From a checkpoint of a small mixture-of-experts model trained on Wikipedia: 96 experts in each of 8 layers, a shared expert of 128 neurons.
Below are experts of layer 3 (counted from 0) of a mixture-of-experts language model. Rows are named up (a neuron's input weights, with its number) and show model dimensions 160-191. Each number is 128 + 24 x the weight over its row's rms, rounded and kept within 0 to 255. Numbers have three digits each.
Before each expert's rows: a language model's description of what the expert responds to. This comes from a sample of Wikipedia text that the model never trained on.

# expert 42
Line breaks ending rows of wiki tables, and word-initial pieces like S, Par, sub, pro that start a longer word.
up58:147111136084126127123126112159090054100117150139092107119114124166171133093150126137161136143139
up59:116143106122120147139143129147114124120142129115112116157115126077105132124101136089109141097105
up60:114146118089150156122152143142102134135132158151144141138148109123131126163114107095130096158123
up61:137152177087161128093132076134172161083150163134134136117140091158168146137130113135113172134131
up62:130135104133101108114143100155124082111119105123132134122140081129111128108134110173133117121071
up63:163091138145080078108116141141140155089135148113136151163125124156131161131122090118151156143148
up64:150129147130101151111159110136161113170146101106115092124199161157118128145111138134106120128077
up65:127151119118085133125128108102101124111164144144113109117110115149194119110110116111141097149142
up66:148094117090088148107128097179091123156151132079161098109147131140136145120130157118157178094162
up67:128165135102121162155109116120140100139157104142109151090108106140131126149084153112147133110130
up68:128084137115156135127086131183115141111137085130130144125120092155093080112104144139127139131095
up69:164112154141123146144113158130136152109130144067142081149118122140132125074101153089139107156071
up70:112162098180092145156113137157161111109110135107107170140135116131135094072139160113097132110147
up71:161104068109124095114154151104079126132085133090122119133136114139181132124121137134119137130138
up72:096116152129124168159114120146107114107156126146103153132118100126158134129165164110116100101127
up73:145121118151132152140109128129109127080119166097122144123150130138131146086131119128121147090098
up74:129176091095154134110118166106081124113133129108117108122133130168089111142121170105148116147160
up75:159120129117045095135150136092105086124129184127119135144139125102129169112145116146108125148120
up76:117104136124128115148155101138100136124174135144138111120163111169113141099127116096151118126150
up77:163123103159196118160073121140124120133144144164115070148113143106127151132142118111134147121087
up78:162169079129146132132164166108145155144136157113121120109109144141149159088088120135129124137139

# expert 43
Nouns about places and structures, such as station, building, population, land, road, km, often in section headings like Demographics or Specifications.
up0:174073145141129139098087169148057101108120131139139128139082112126106181128124093130133179095136
up1:120120090135127111089148094135136117123120071129157150123114137165127120122154135163091110136140
up2:127178152112103131158147098123154113164074116117128108092117147085150101121097128137160156137121
up3:143102132109137100132128123113129180133107168108136116061141119087140148142088097135082171146119
up4:118112124102106148123120107127128126140152110062122126138173138131155159115166129107100100151153
up5:150162145084125148124142131104115132187113151133129130129132159114066133129144122133162175121135
up6:103131169121127108141090151112096116117136142144121156149148139095123135072178121139126123127144
up7:125171159107135104167120093106090078174128122146139091141127109115145109113121155113096109138095
up8:133104131114132149160120182141153124129110132125202145126137080117130145129144158151102119099136
up9:163117153136138104108115105134113164107119133125133133110099116139135122126167134169113085117096
up10:142112128092141112141130129131089161128127198143126105142132107133096159058137115095080196138166
up11:110100148119148097104125121121067111111145173171118158088106084123137122151155121127161157125141
up12:160083110137116080132127134143115102159152132195126087130107068151137123116159098140105134140138
up13:153098142143109117146149133105149136149127115105174097110177135123153117076117171128126079091097
up14:107133120136141117107131112161139117154170133082124140086177121126154113122118124165114142161123
up15:076116086139134107128125119166171144136115162112103151120126125136131130139131110124083101150119
up16:128160132160107127087136148154153099118103130140127126107137101135105109169115157102111144131107
up17:144114120101114070149138103096114150117137147122154152128127151098149159102106089112107160100116
up18:190118135130148114161154149110127117132102136157143138151176142104114146094108126100092151128157
up19:113136103139129090137155094125111126128130112148178132087134101116150126123060076090158164118104
up20:143110159111105159132080106132088149147092141118133107188103144108151132145128130154106127133121

# expert 61
Space-preceded integers like 3, 9, 12, 65 used as counts, ages, dates, ranks or table values.
up0:123135168184172110125155118094143168174153101111177148122122144141138131162118143137086119101104
up1:103116100167154092131114154166109118118168137151125133109112157162100151112142133118165161192098
up2:144136104138135146095131145140162175126133134159092098099137162130130098139134139154138060160137
up3:095140112111111127147152126145133175143135126113157133146149111131096124155153134135129158145132
up4:182157080152113095145131125146136129136144145089103178118157119140125162137071165123174115148146
up5:119101080116141146126103158137097135122129175161137099134098099109113100118123081108089145146159
up6:108136142119143083119120142097124123120118114074118146167146120161124135103120099147125141171107
up7:120130147147131113165102178111123136110129130154137170141140131141131074149154141121130123131110
up8:141118111096109095105136107126152126117148082128120132128171116138155113115150174117133142106176
up9:158135146104127149142105129108150129115123134156101102130114098097129106142115130150078090182099
up10:118073150155110118146126130116130132162111145131118139152110123142162147135126157140124091149104
up11:127100116122127149138142150149133124129114112144115080160088165111084135141129150116150118097152
up12:117118155151131131166131137073096135145139160089086141093142091146136069173125119133134109143132
up13:149145150187112092126159080117140078131131135101128140103106135143112150151092134118150086124154
up14:073103093109131140117122152141147112110160140131091099162164131156143136126157130138146155106113
up15:168169113134137164107106144119142149117148137097125162113112107120120147152131162145113105120155
up16:119158141123162127150105117159146104165142127167100104133104113125117165134124118136120135135145
up17:151151165162141109083137083128119076098140161114111152108113160121134154152122107112187065103085
up18:081134148141094113163181141131176112126108157100120141142192045179161090132153153102103152116098
up19:164107133083152140134088128113087105100141140172090106141106108167149134156119115162152107158129
up20:110116160154154099121129094121140121085151085081127102171129180165117154120153113161095128166117

# expert 52
Single vowels and short vowel syllables inside foreign or unusual names and words: Ringo, Deneuve, mondo, Orient, Gandhi.
up0:125164155167111174139129104077122095117142143131096099099128098107112145154093112085110126137107
up1:110177114113134147153119112112162073059160116145139143127153107106134195114151115145092123137095
up2:169099179101126109097126143161164123163111162162132159118116114110155149118103132140153141148097
up3:186100090095145112119145150129144123110084098135143153093134138125117128117081114114118129127160
up4:135143151127117078137145125107147178144181128098135092176145092126087149101145129115092144144121
up5:141133117115124142116130169114099180147128171166153116126116135107107133142133130124102125107146
up6:108126119150104123136111131123097149122121092142128100120145140147128128149157140112108140110144
up7:112146150138148110108126118155117107141135157103179148100136111136127123090153126141098103132127
up8:104163157154101152134131160121113121078171104130140128121145115157140122145137090091124139151116
up9:118095132131083128129086119129127101101100113150172128145163132157147134114102172173124120100098
up10:136130129088121145097140152122090163113123110098134190125131124122137117130163091121129105139130
up11:187172107101101160170104164147148169156163110140136118165152130115132149138126099113139091144150
up12:133146157091143146065107116123090124145095110125182125093095118136176137139171134119134151152122
up13:121143119146124075127120129103153116150129125113152071141163132137096133107095147108150143113142
up14:109134128165107099183126116150149154107133093098090131158203136118172138105129099137117142166103
up15:134090137092121120126110072080108130108126115158129185113126139120089116127164150144125138141107
up16:122119158105069110168125159121151128099095128067140131125142141149123139130140108128115128145164
up17:157135164094112116120124135078139107146111118119115135120123106112106127061174096108086083105108
up18:117149118155146121129090169179138120120136163126147185133140098121117108164138135095143150120119
up19:114147126146163159134088093123116128149118135157137127148131114134147123127148145132103141146079
up20:153105083130135154119174146135151151114149111112134138133128136149103159136139143130137107122153

# expert 53
Common nouns about music, film, games and sport, such as film, song, player, match, round, Cup, often in release or competition contexts.
up0:122140181127147152189120147088119180113139168139124102103127140135156118145175144097115111087145
up1:130121103161116123120186139152101134117147124151131128092103096097072130139134146147161141106115
up2:153101144102129126123145126096112163094097155134149135162151123112103123136120166176079156110128
up3:155128175116121127121142113151082132127176100136161147168136127123120136138133114135134107091143
up4:117132166181125128113131092172149113115091148097147101115128115139144152160128128149152133147136
up5:136119129128182100092110137138133133115092146088186151116096127154137142107067180124134142145116
up6:129172140115149093124165138116126079084161126123131110090081139167104121125124136083139123160140
up7:178133145145140134102146120104134123121151137156113126095180119159122106142141147122122111147130
up8:118155087078127126119093128098115134149122142154121089158060101096054120139123139113161147120112
up9:147116097132158129130155125139101163147169152102113083157145114151118121171147147070100145145160
up10:105151148143119108117098170147109155151119118143145126114142157108132107119112110153144133162104
up11:130136109160119097142151091111123144143154130168132144112136140151114132100139142124120116172109
up12:136121179120131095123112119121134111129152141117123113155135104110124105125150127100125129097113
up13:100134112109083084125138100109105130151143132125084131123118139141128110161178157107118134122101
up14:132110136134146104086088165128076138158145138144122150134137119103149138087139164129176125096110
up15:153172157152135176125125102129191154117105128150073136141138159143083123143124105129126177128126
up16:147121113146115094167180128134093121129158130141137129132145141159151116123127147115105134111113
up17:149136128141133095173108113100146128147156154114154091143150172173143109136117117082117149070127
up18:104130091135115166124094156095130145189172096117172148132078099114117108166096145115140124147094
up19:101101112129107127172126144125103133152088097140144156144122110134059129139169145142134135155140
up20:172125146146124150182108123138110105113080091111120107073099156103132085144141126138108204133203

# expert 47
Inner syllable pieces like ol, iv, om, pt, vel in scientific terms and names, such as meiolaniid, thiol, symptom, Olivia, Shiv.
up0:140146120149102106126155151089149138137118134152134135121120112113117152108106150099132160144125
up1:112075114111130128123117087082101089111096132153159140129161136135133099133108117098119138128120
up2:120163161146142129107125133149172118157157117143106139099141124127162122135128157133126116130167
up3:156110116109120126121149142150088108115126106090158127131101107103157139147157136151130146129150
up4:152136155178128106097112109161110140134165147111127129121146111130164150126093139127104118126139
up5:156146088113130123141142133150120120102132131136114137148185099155149122118114148134166131135148
up6:196139120132136083163167171117144115104142127147122163148140135149140101194129085120123120120102
up7:097158119135119126145123155115123082099135177130126098154143111137125151164107094109167129123108
up8:154122097143124125145123127119132110161119157164112105110157116110134133138137128099174147138128
up9:087165141153137105120151172147162149145134124119122104163154129149147144109206137161120136092141
up10:149137135108096117160116131150119095098162161116167058103175110134109143095098111145119127100137
up11:167106111110132135119152116093175103093176156119140123131122142112109105112077103099151120125127
up12:114127089138138080074161104114106103141108129152162126106141113119142075123133088101143169130115
up13:133100087121106154126102172166108134156165116160135096166133132138149129143126105105132173120094
up14:148112197100126125135135128115151117130121136134118134133140116144141154146087110120080126148119
up15:155130145113098137088131174161144149133147102151196141108130155154156114195098076131095134139126
up16:132106136174149121123141112116143078112166123118106130134153138103121122182107150141093101123138
up17:157145116135101157127126131140114145088133147145104129141136130135114088116133143144150168124170
up18:132192126132152111144124147145154128070129156155105130131124140090110164120108134141114145149140
up19:140108134109134118184141121162136068130105129145165122129099147124123148109144145108107115127112
up20:085098117086132113163109141099158159156152131121127104078126114108108105117142125121098130123147

# expert 22
Line breaks ending infobox or list lines and headers, such as after Medal record, Scientific classification, Kingdom: Animalia, table rows.
up0:139141125118114124152079168142160137126159143134144157134088098080108100087136122129127135115147
up1:135155144117174134088112135105124159130111102200114128132141129154170094101109107149131131146120
up2:133117109186148136135146117090126117096121098069125144146134115126127117162159131122146106130109
up3:155103173100093142143142140107114150082123129143125146118145100142100104151118132099116127157148
up4:111153161143142108110131123098104124121126145155125148159136139118122162186120148052108117082138
up5:114082138100131102103132146118116132119115114100143167201116126135137130149149128130170170113126
up6:148097140133136115100078148149153102129159077134114144169160135118157153112095143160105173144131
up7:148144118138140145092136122128147109086142097126155138119157125061120148116144099098114150158117
up8:125125138152151097154136154102091140155138101119136100151131136107092166189125115117085115097172
up9:131143144120108084096142140129109078111109152139077111171144148134109159125121128128134138134095
up10:114135118136107144111145104105113122119090131138093122108090110120110186148086088153101143140127
up11:128126136098133117110135197148137171112121127139103126116132081124130124091097125133164141068138
up12:117115095137159120157176120123098104153142122127169110139130100097100140146128112141105085127085
up13:166104068145098133143061151120074114093154143150143129174135159127079141103171125093146136118124
up14:112117111122110090111150126142140126142162101107128147090107111135153128120115122079147115104135
up15:159123123119158113151126134147089104152135117150121118127118088149097100126117111167118108128121
up16:113078105110137133154151139124119091162116126139125099124158121096162137075121122128152158136107
up17:113147108125131101113076165126117141162112151106135133141120158114148093137136159128104105162090
up18:138130125114158107094113156097102124122145169150148157114131099118112114119109175123119143076138
up19:081080093115131123136134091115170129129126072136124177096115102134134108154133144156103156129108
up20:113108099121069139117113117146137117122102139169167107127163106137130121141132138109128101123118

# expert 39
Single vowels and short letter pieces inside foreign or unusual names and words, as in Kazeem, Skoplje, Jean-Baptiste, Nunes, and syllables like he, se.
up0:121144099115145110139140126163111131178125132120125121129125153133116141136132135128109134128096
up1:115159153097092132177156098111104124111110121120147137099142149160121119154102173138103116110144
up2:139125118125134114141103122134098139132143108116127132149109144091128102119129088124133119118108
up3:147108154113124103128128104104126138134159121118129109103155134158069127116127165150173107124131
up4:101089152137146119144092101174100124125167090112127088106139084149136169159178156091089170178163
up5:109120158118124126117117154161101110102130124164178094119176102105134162111105162163117098104124
up6:131120107102170143107162142128114121126152122126110122111123141139133110170162100094154146130130
up7:155120113122094151103068136157148122117177133131120141101114158101148110130115106145118117172131
up8:157127144139121110131147148141109132165186174118094182107149121146114120135159099104189132147155
up9:106130151150108150159128138154132089136121151140166132139130120127156189124141132126136159078122
up10:121160170133114130156128139085101160104128141147090123135119129121106135136158102117135098154087
up11:122119082147123134132122120106141098118118113198143131113169137121126168066102123153107109148113
up12:192138109128113158091185146118134104138149131131114126174135122138115115122117119113110114135119
up13:171158100138100115126140101107121124132161145133128108081124124148145117101137141164153117179154
up14:108114090136130157087110142126123142130143126083115162161079081133149126102119126132093155123124
up15:138129122118084149119107119120152064097125146159196139116181094154124117158096168125156089152136
up16:190138142150108166124131072121126102119147160082149157143131115136134140134143130112115110112116
up17:093119079103158146096112175170146130111144105168117138103125120109159076133145144131135110129122
up18:132111097139096133125088143153110115147127090122086158140117109070118124133107113145092173121067
up19:117124100119172080138150131122197151096087145125153112149122140107117181169097099146127132134109
up20:133135086101121126068115076108115121165150116170126153094126120137155148073102141171103118127118

# expert 14
Mid-word pieces el, le, z, on, ley, mostly inside proper names and places, as in Gosp-el, Bliz-z-ard, Dumbart-on, Campe-on-ato.
up0:129155131124132138122163086144139151118150095137161135118151130161146143142156095088118145094140
up1:096138143113140091083123126101112117117139123147122098115113128110082145078126115081113128131139
up2:124098147142110136149113146147128144101134115152125132130141134155130158162147166096156124122128
up3:123151108152138122161158099112121128133146128141100114124110124108125174086134156132120174145131
up4:125112124116116074108101165111145099108135116145138152137152132101080118136129116117166139147093
up5:104147116109115128091100096106127089120148133115134136143123112127155088157137143098138105095109
up6:179154109107105143161155160106111123146116106118092169113102140083155140133170130072131123141137
up7:160140144063083124130086162139115119129132137106116142131147120129112132141098165170178112098135
up8:135099094150157154107109076148126104109132140136148132096143106106116125125123133077083119158150
up9:105084134144111142156115150162123090106132132127179139163151141116096116112160121159120126129136
up10:131126133115152133103087101102101112092138113125144160152116176113146100177127130094152112125129
up11:109109112106125154167128140092131107135089141174115139131132123152112171118138123165123118124130
up12:135114113092123096156121118147144145169117058124147138179115129160164158144122095137125113190102
up13:183135128141139119155128120118105096143147152101109120127126134130152127130161095086121126102098
up14:132126083130140143125110111121126157112107130111134107143127091122109146116134116122166171125134
up15:180142181124150145090170140112130180113136120102088149143164103099118181106119105110146145170099
up16:126106134138121118142138123170131137095096128148138142133151126146055142140107147133086105126148
up17:126117115135113102155132145106109161123139101111151144105139102119067160123133134143109130097117
up18:106122101144124177157140130131139131110177157136105156131097111134111151148151167107100127173116
up19:122200121157155118120160121146162118141184116162113172147138121113157109154160110077108099160105
up20:135138136099164150114128153168115165081120118131138145160175145108160160132142152170104114142122

# expert 9
Closing parentheses and brackets ending numbers, years or ranks in tables and lists, as in (66), (1994), aged 71), also quote marks.
up0:168112126079107121144105103077144140159121140126151142154139102091113147146106167103164141106110
up1:104132136148133108126137153128158103144130105154162122144166082115135098097125124159156131090097
up2:072103100137126157133086091160125106126162086127123145062139094146134115126139140110110153181139
up3:151126111095152114150136139193115118137119110168144096121115132126149119135110123133193120132181
up4:139156131097092138092087130119111147092107165095114127114115103124162144145099140111123124124132
up5:163157137114113100138132143116165137111118142134116145092108128096112141120104141127144142078119
up6:137123123150159126139155134112101114123137116148142140113111155132156156172118118145105154102146
up7:099101130156165136105117132135133124090093135126178150062131119150141150171125153191170118179143
up8:127153175157127098115164092124145143118144152146172125111096142118123099149158165122142125159131
up9:165146127128133105096128098142087125104139113145110133066162135147164142124111123148169139092181
up10:118124131121145129123125119114130106110070161098141147138097123164162123123136110145136131184097
up11:099104116136125122094117168139111173133145117149123119127169113194136140140151124098158199145089
up12:170149110146159161114157157150091122140154160107153147121124143135159099137133118096119138152128
up13:188100120086145162083180136123113090133122119123146143135128060143126113129154156120146106187140
up14:120136138084121110114129105143092093120134159137158141120146112158141142109107140113135130107146
up15:124153098152120127134074092157115135139141163131128099143133169138091140112092121085143120078157
up16:139098117116144085123130110149171194103111138139120093092115149155166150135144118145134136186139
up17:146110158104105114144097129140095120130153128151153140115142104153112088129125102131141172088147
up18:131144136143110137138093142134116133137091098117097130125121134150172133085136138181161111145118
up19:147160135106163151111156132121098146109147142123147158110155146112186118116101149152117125156162
up20:145151138158123151123096137110139139133146097136139119165127148104149126117150126122110104139116

# expert 15
Year numbers or year prefixes after a month, day or "in", in tables, career records and biographies, such as 2015, 198, 193.
up0:097137149127180088145137164123088080188123141129152150149125115123135142121146105130156169116074
up1:110125121116137152112107179128113107135104072150125120103109149156113118112120141110067109118120
up2:116120162172097149122151114144138123125173137124078123123136080101105135106110094150125132123131
up3:108136148118161131097118129122062113128155156137126111077113094130161143114105162120123153127170
up4:149137134148156117098085132143139098108089142144130127137158130146141148123105116136112090104150
up5:081131107124142116117142152141102156164113146115112153132164112111133135123153098156125107108126
up6:151135141132140099170118136129101065148128127112137128145123149091102108102103124176142105132138
up7:108161151075110116129111111123100118124126115112150139149110108119139172097107150106187138120136
up8:109119104139136164144134160145159141146119118142138096118155137146115116121127116142111110118140
up9:151129112109160114151143133110164124179139125171099136101102123124138167158108132093149109182129
up10:130131094130129112149145162117102050120113143109102150069139144139135137165106142105141147123167
up11:124117166100110131110095157076108153131152144150137132117101159138127128115126111083107122100117
up12:115103145105100091171126126154067125099145113135121109115085151112156124141130132088136150138111
up13:129134103154063103125097135095128149139137144136103188147117136122172139119105085113152129109112
up14:075099142124078113128118172143127123131152141113184162119104118090105139168142120132158171131162
up15:126135102136119155152103140139063127128103134148125120130095140121135139125103140069114160121104
up16:124148112119175118108098126124098096137163118141096138136148100114107155125161124095116138143151
up17:144184125188143094148091099132142113160152105115150152113150138136142147153126188133146098159130
up18:140127121133121143150107173111129132140124091169126085157111093075114128139129156119116166152129
up19:108148095101128143176148104117192149160127144104164087109131126096149110146128104082108102150105
up20:108095150148146094130171087147096111145148080159115095088132083124137162110124139146118092107160

# expert 31
The pipe character | separating cells in Wikipedia tables of results, votes and discographies, plus some semicolons ending number pieces.
up0:103129138150138129124133127169153136116098156120128125118136121146116134113078128112162121145126
up1:122120129096135168136126143132128096147143101116156157148167142165137113162120124078080119127127
up2:091094140098105110120091135099178151108110162123124126120087110147123110089111095108119131151113
up3:102097163108162128108129117151078148109116118129111094162132136116133127137130146152117137158072
up4:117113144118099115116098134153097143058166126124155155147125125160114120139168130175134101154112
up5:119138106145084110167185166114141135135150123179116129145137087139134126121113099126138140144087
up6:111142152121138103142150156173132090125100101111103141094139112118132138132112164155113131171139
up7:142148130087088149159157154132146120146117105134097104128123058113081113145127172101142141134094
up8:136131102053154129083136122143103088150113110124128098111089105127130138107119156125091138099087
up9:124146132145136173100142154158128116123123070095117137132104172114173162157106090124075124108107
up10:131139180116110148101121137148173135150130094091157146081121128105120136108166106137106063112142
up11:112138140116118103099116141132128118136124143134148099161142102136103183092095121126128143123118
up12:151138105159108121142144120162140109153165138143133148136105131111143152074101130152134124126145
up13:145124137144113134096127132121178125116090125116117154127170116128202131111088115143159129155100
up14:112157122115131138134167119105157097141115125141152128142069164116107158136135138160128160204151
up15:154147129129101116131119171124111126114094124150175132117155091149117134131141120122156133129119
up16:122083107051111098119104156113113078146117118138107100085113145140165125109143159151145172158132
up17:103144144182115092064116157124153156127147105072091108158126158148105154122135158112127135130130
up18:148136092137132154123158150126128118146146111152102122150137100153142134139122169155131108113118
up19:124188141139118135136133123118140126133122088136179174138139093102109124139144210133119104125108
up20:156148137152136070114057132087127134139116132105129187174116113120129137115103136122119128132119

# expert 23
Coordinating and contrasting words joining clauses or phrases, mostly and, also or, but, than, while, &, slash, as in fewer than.
up0:135140125135102106146141079180114107150115106075126163101133118149128141122106135170160160094157
up1:114132105149129089111132138124154110144101076150099144147118149109144175119119117116155102144153
up2:137110172097139084106115151172102145091130116151130110105162154105108118119142142161134136124166
up3:138120135112130139117150128141092145120131127111128141175136137155128084159137209132147149138126
up4:129160134138186123126158122117102112121124143097142148126117153092100114132132116106139142121150
up5:146123127117124088121145133149081136109120126122121107153129067124087134131143121148130126132103
up6:128151185093137156140123163146164151114092126130153162153164147118144167147074139147122149093115
up7:117114145114130138146100136091177133146122118159171087104116106164098112135159114066080150135126
up8:117100146143141146107120115109088107107116078150143137139154153117101133132100152098118160158114
up9:148112120104136114156121129125112107141108130134107116135116109145115118142151158133130116160116
up10:169149107132108124085149120113124140084129130114140145090163145168155120119142132116101147118126
up11:133144132097131151121123134129123104099102139104164152109131107100146123187092137116110137117142
up12:125116140127123154134159110162114105131158137124116115133123077125142181145134152113116114166120
up13:096116144143134137123093146128102115145113139120151145140175153102130116061105123129152101134122
up14:101140123147182144127154168156175114092135144162113154076164149132130096116142133120140139148177
up15:079188141115121108170138105125121129102118133144122128083108142083157135162168150104083139165159
up16:160090084123115145086109136134126132132150156131118098095115099155106137136069129124141112163143
up17:122134135142120149153116183143149082107118116111198145122146155141143145113089147127179135169121
up18:136103063125121127114158100126124119133164107123126143121120157122165156157107131124099117128136
up19:117108153177137130087108103132140117143125104104113130110126107122146094143129134142118153128140
up20:102144157135098117071135099123140145150150153141124165142150158135110136192115099135138127136137

# expert 16
Forms of be and become, plus role-marking as, after a subject in biographies and tables: was a, has been, Returned as.
up0:172169129151144120097144133143111143150161163104119125115122170100150131141123171123101096112151
up1:133121139147089128160107174101101123110138144136122141087105157130108132119132118116146151101120
up2:128099124144132097086139098118141139127123155109132106127147142095128117143120060123133169099101
up3:165154124116137082105135112144111134090140107143077127135113137164091104123089119164137138172124
up4:140109141073141122112118088117096152120085147155171143128146097125123116158133146163106140140126
up5:127181130130133098133133119129116128125156161134127124140078128126127117111121141127109128144128
up6:128108106134156155148122137128122125127107156173141146177155121078159135126133134077121189138153
up7:139115118154090111109175103141135122142127161110109115121124157174107151154105127132137140138149
up8:087156113130141092157152165125114114118110146146139100131139140112127130119127183109126128124116
up9:109142140115124141100119107127142047135140091150154081125168144153074148147173159145170108083138
up10:092147087096146132091106093115143168188098084120143102137087102126121150166119115126134131150153
up11:122152138134138135132120137154106092147103136139121125131163138122149129150131125115157123136154
up12:152101154120153146124161196138117135103122109162128177169153085159143121135107108177145149163106
up13:118108133082112136127103095111128144078109099185106091099145159111101160082149148135167114117125
up14:124112133120136106146173145111136138101133060147107143119112100128120138141097091112124148172108
up15:135153161122118138100189130102154186116119138154148098106104159134130128119129138129097147162136
up16:118109123063157113103115127092131171124134041154126092133129108124176114146149103181124171080121
up17:102115169118148111094156142096133163176140118114128106154152159138158126082124141134106101106149
up18:104131100086126126116122106167157118113137144194155108104142080118152156090120165166124138163143
up19:134083114151132128161137123099115139155135128121110150134153133106099142183111146141109091140121
up20:120129147157118120139151108105121122192157067139109104105103127175139111119102100173100146129141

# expert 6
Small numerals and header words in sports, election and statistics tables, such as 0, 1, Total, Score, Record, Registered electors.
up0:109129154119153119111129120137115101106115152134175121122132121163141127124115125102162111143109
up1:150127122125099154156139146147099107108097129088102129085124169142095080132128135133092158126127
up2:131158143137112122142104111085170119139139134154134099105135108109165104164136125131135131103114
up3:179095128121123140130109167144164151120141125129125132142119162128109171150076151166098153135117
up4:142119141132123115094131121153117140122144129088110143102127133119098122119105109138115123100119
up5:133100127137151120129094085082095114154137152157111133154125118144092145150133127138131103158131
up6:103090150118131099062122099127138126105139152114094137199146122105106153136117149084134108109132
up7:146123129148151104179122132142174177116139128119093168116150131114129126104139117151119119156128
up8:120173152139130139076094179175105144090138110139126145192111104132135141135119131126083102108095
up9:109142135130137098163161107149131150160129111120106125125143126119127162156122089098097092128134
up10:130153120122179127162118162109116144137128129181129123096125114118131129113131126131144134129099
up11:139164129156124154101097098114148108150144108109153095138129166136149153103110184108113144090152
up12:122103156121154130114105160180150122134153112127136099128110107135121090133050144100118156106100
up13:154166104140098107114155094134103126111137169142082122139147117159123142093102111133114146146107
up14:068125151122134102121068093090082129138091095086138110174136107120130138148093123137109122125067
up15:130137123106174126136112117088157149138153106124138096156138118065134160133117144125128119084099
up16:133171153115163114087121127134120154113153095128136144170137109118115126105101128111075115141124
up17:131109100153127158120085132127126105103150121138113123089098153141134122061137141110071084129118
up18:154108112150095134114122153168133130093118134149130112172149106157143143106117107159158170098122
up19:102141076112122096126090123155152150089120149135116127170108071153148123140135101144125132079147
up20:165107151149139130117096085162163109103107118110170109110109154126102146091156117128126148139094

# expert 60
The conjunctions and, or, but, & and while joining list items or clauses, common in census race lists such as "other races, and".
up0:117099116170155159111168141128111101163135142144073172102135112122176130119160110150098104113140
up1:130101170138137151107147134139124115082114077106134147107179163108143135132146139162135163164121
up2:122141084164097116109103078138119124108124169125144151134110150152126160122135105108113078112122
up3:144165135109121152157076143097096159137134158118169109139098091137138116143105147120116123165129
up4:145101109132144109104131197084098071117133098146128126118115128130141142160161150124107141093121
up5:126096133148139122156107122125136159107134121104154086121170126162134167127104184128105137128091
up6:097106124135134100131111094151122139117104123138143141157103132116106114130079082155126108139163
up7:135114157147129148126170134112145117149140124136079146120100147117140138109148119088073132124147
up8:144129130129124150144160109138148112140124117098179134129138110133135139128123134123090145106148
up9:138132162136170122145113175111075139110072167135162123151119135118145124147107174114127131104146
up10:150096141124166169120140139132124120127080105151142084100102132125181116133129179146141140110123
up11:167143128124121084122129105168136104123167124126114119185131139124150141082144093100160125120126
up12:128124115099076111102113115128135087095099143125133141118137104132146127088113146132141090125141
up13:180124119106150110126134154187111075108115128150116114116098137138098164129174125144156098137086
up14:125112121120105150131126131112084139153104135162150113158128123118109159131105119118089131139084
up15:113115115125150132085117136122070169109136116119139155139126104118178135160116095109101107125163
up16:142105143103115093147120110137104111131086092115145166122104134101124143185096144134091142122140
up17:123078165115089126131080093133110097139086113154074125135150138148164128165112115172131125095111
up18:133155090116109123153162136149122119106155123130119124119140174130149146131167168104104105143128
up19:150140158124080152099106115154099111148106157140164141134100117098121149118119153116130130119149
up20:094099168144093109163065118150153090127145145124105126141145104097152196104127149099147137081151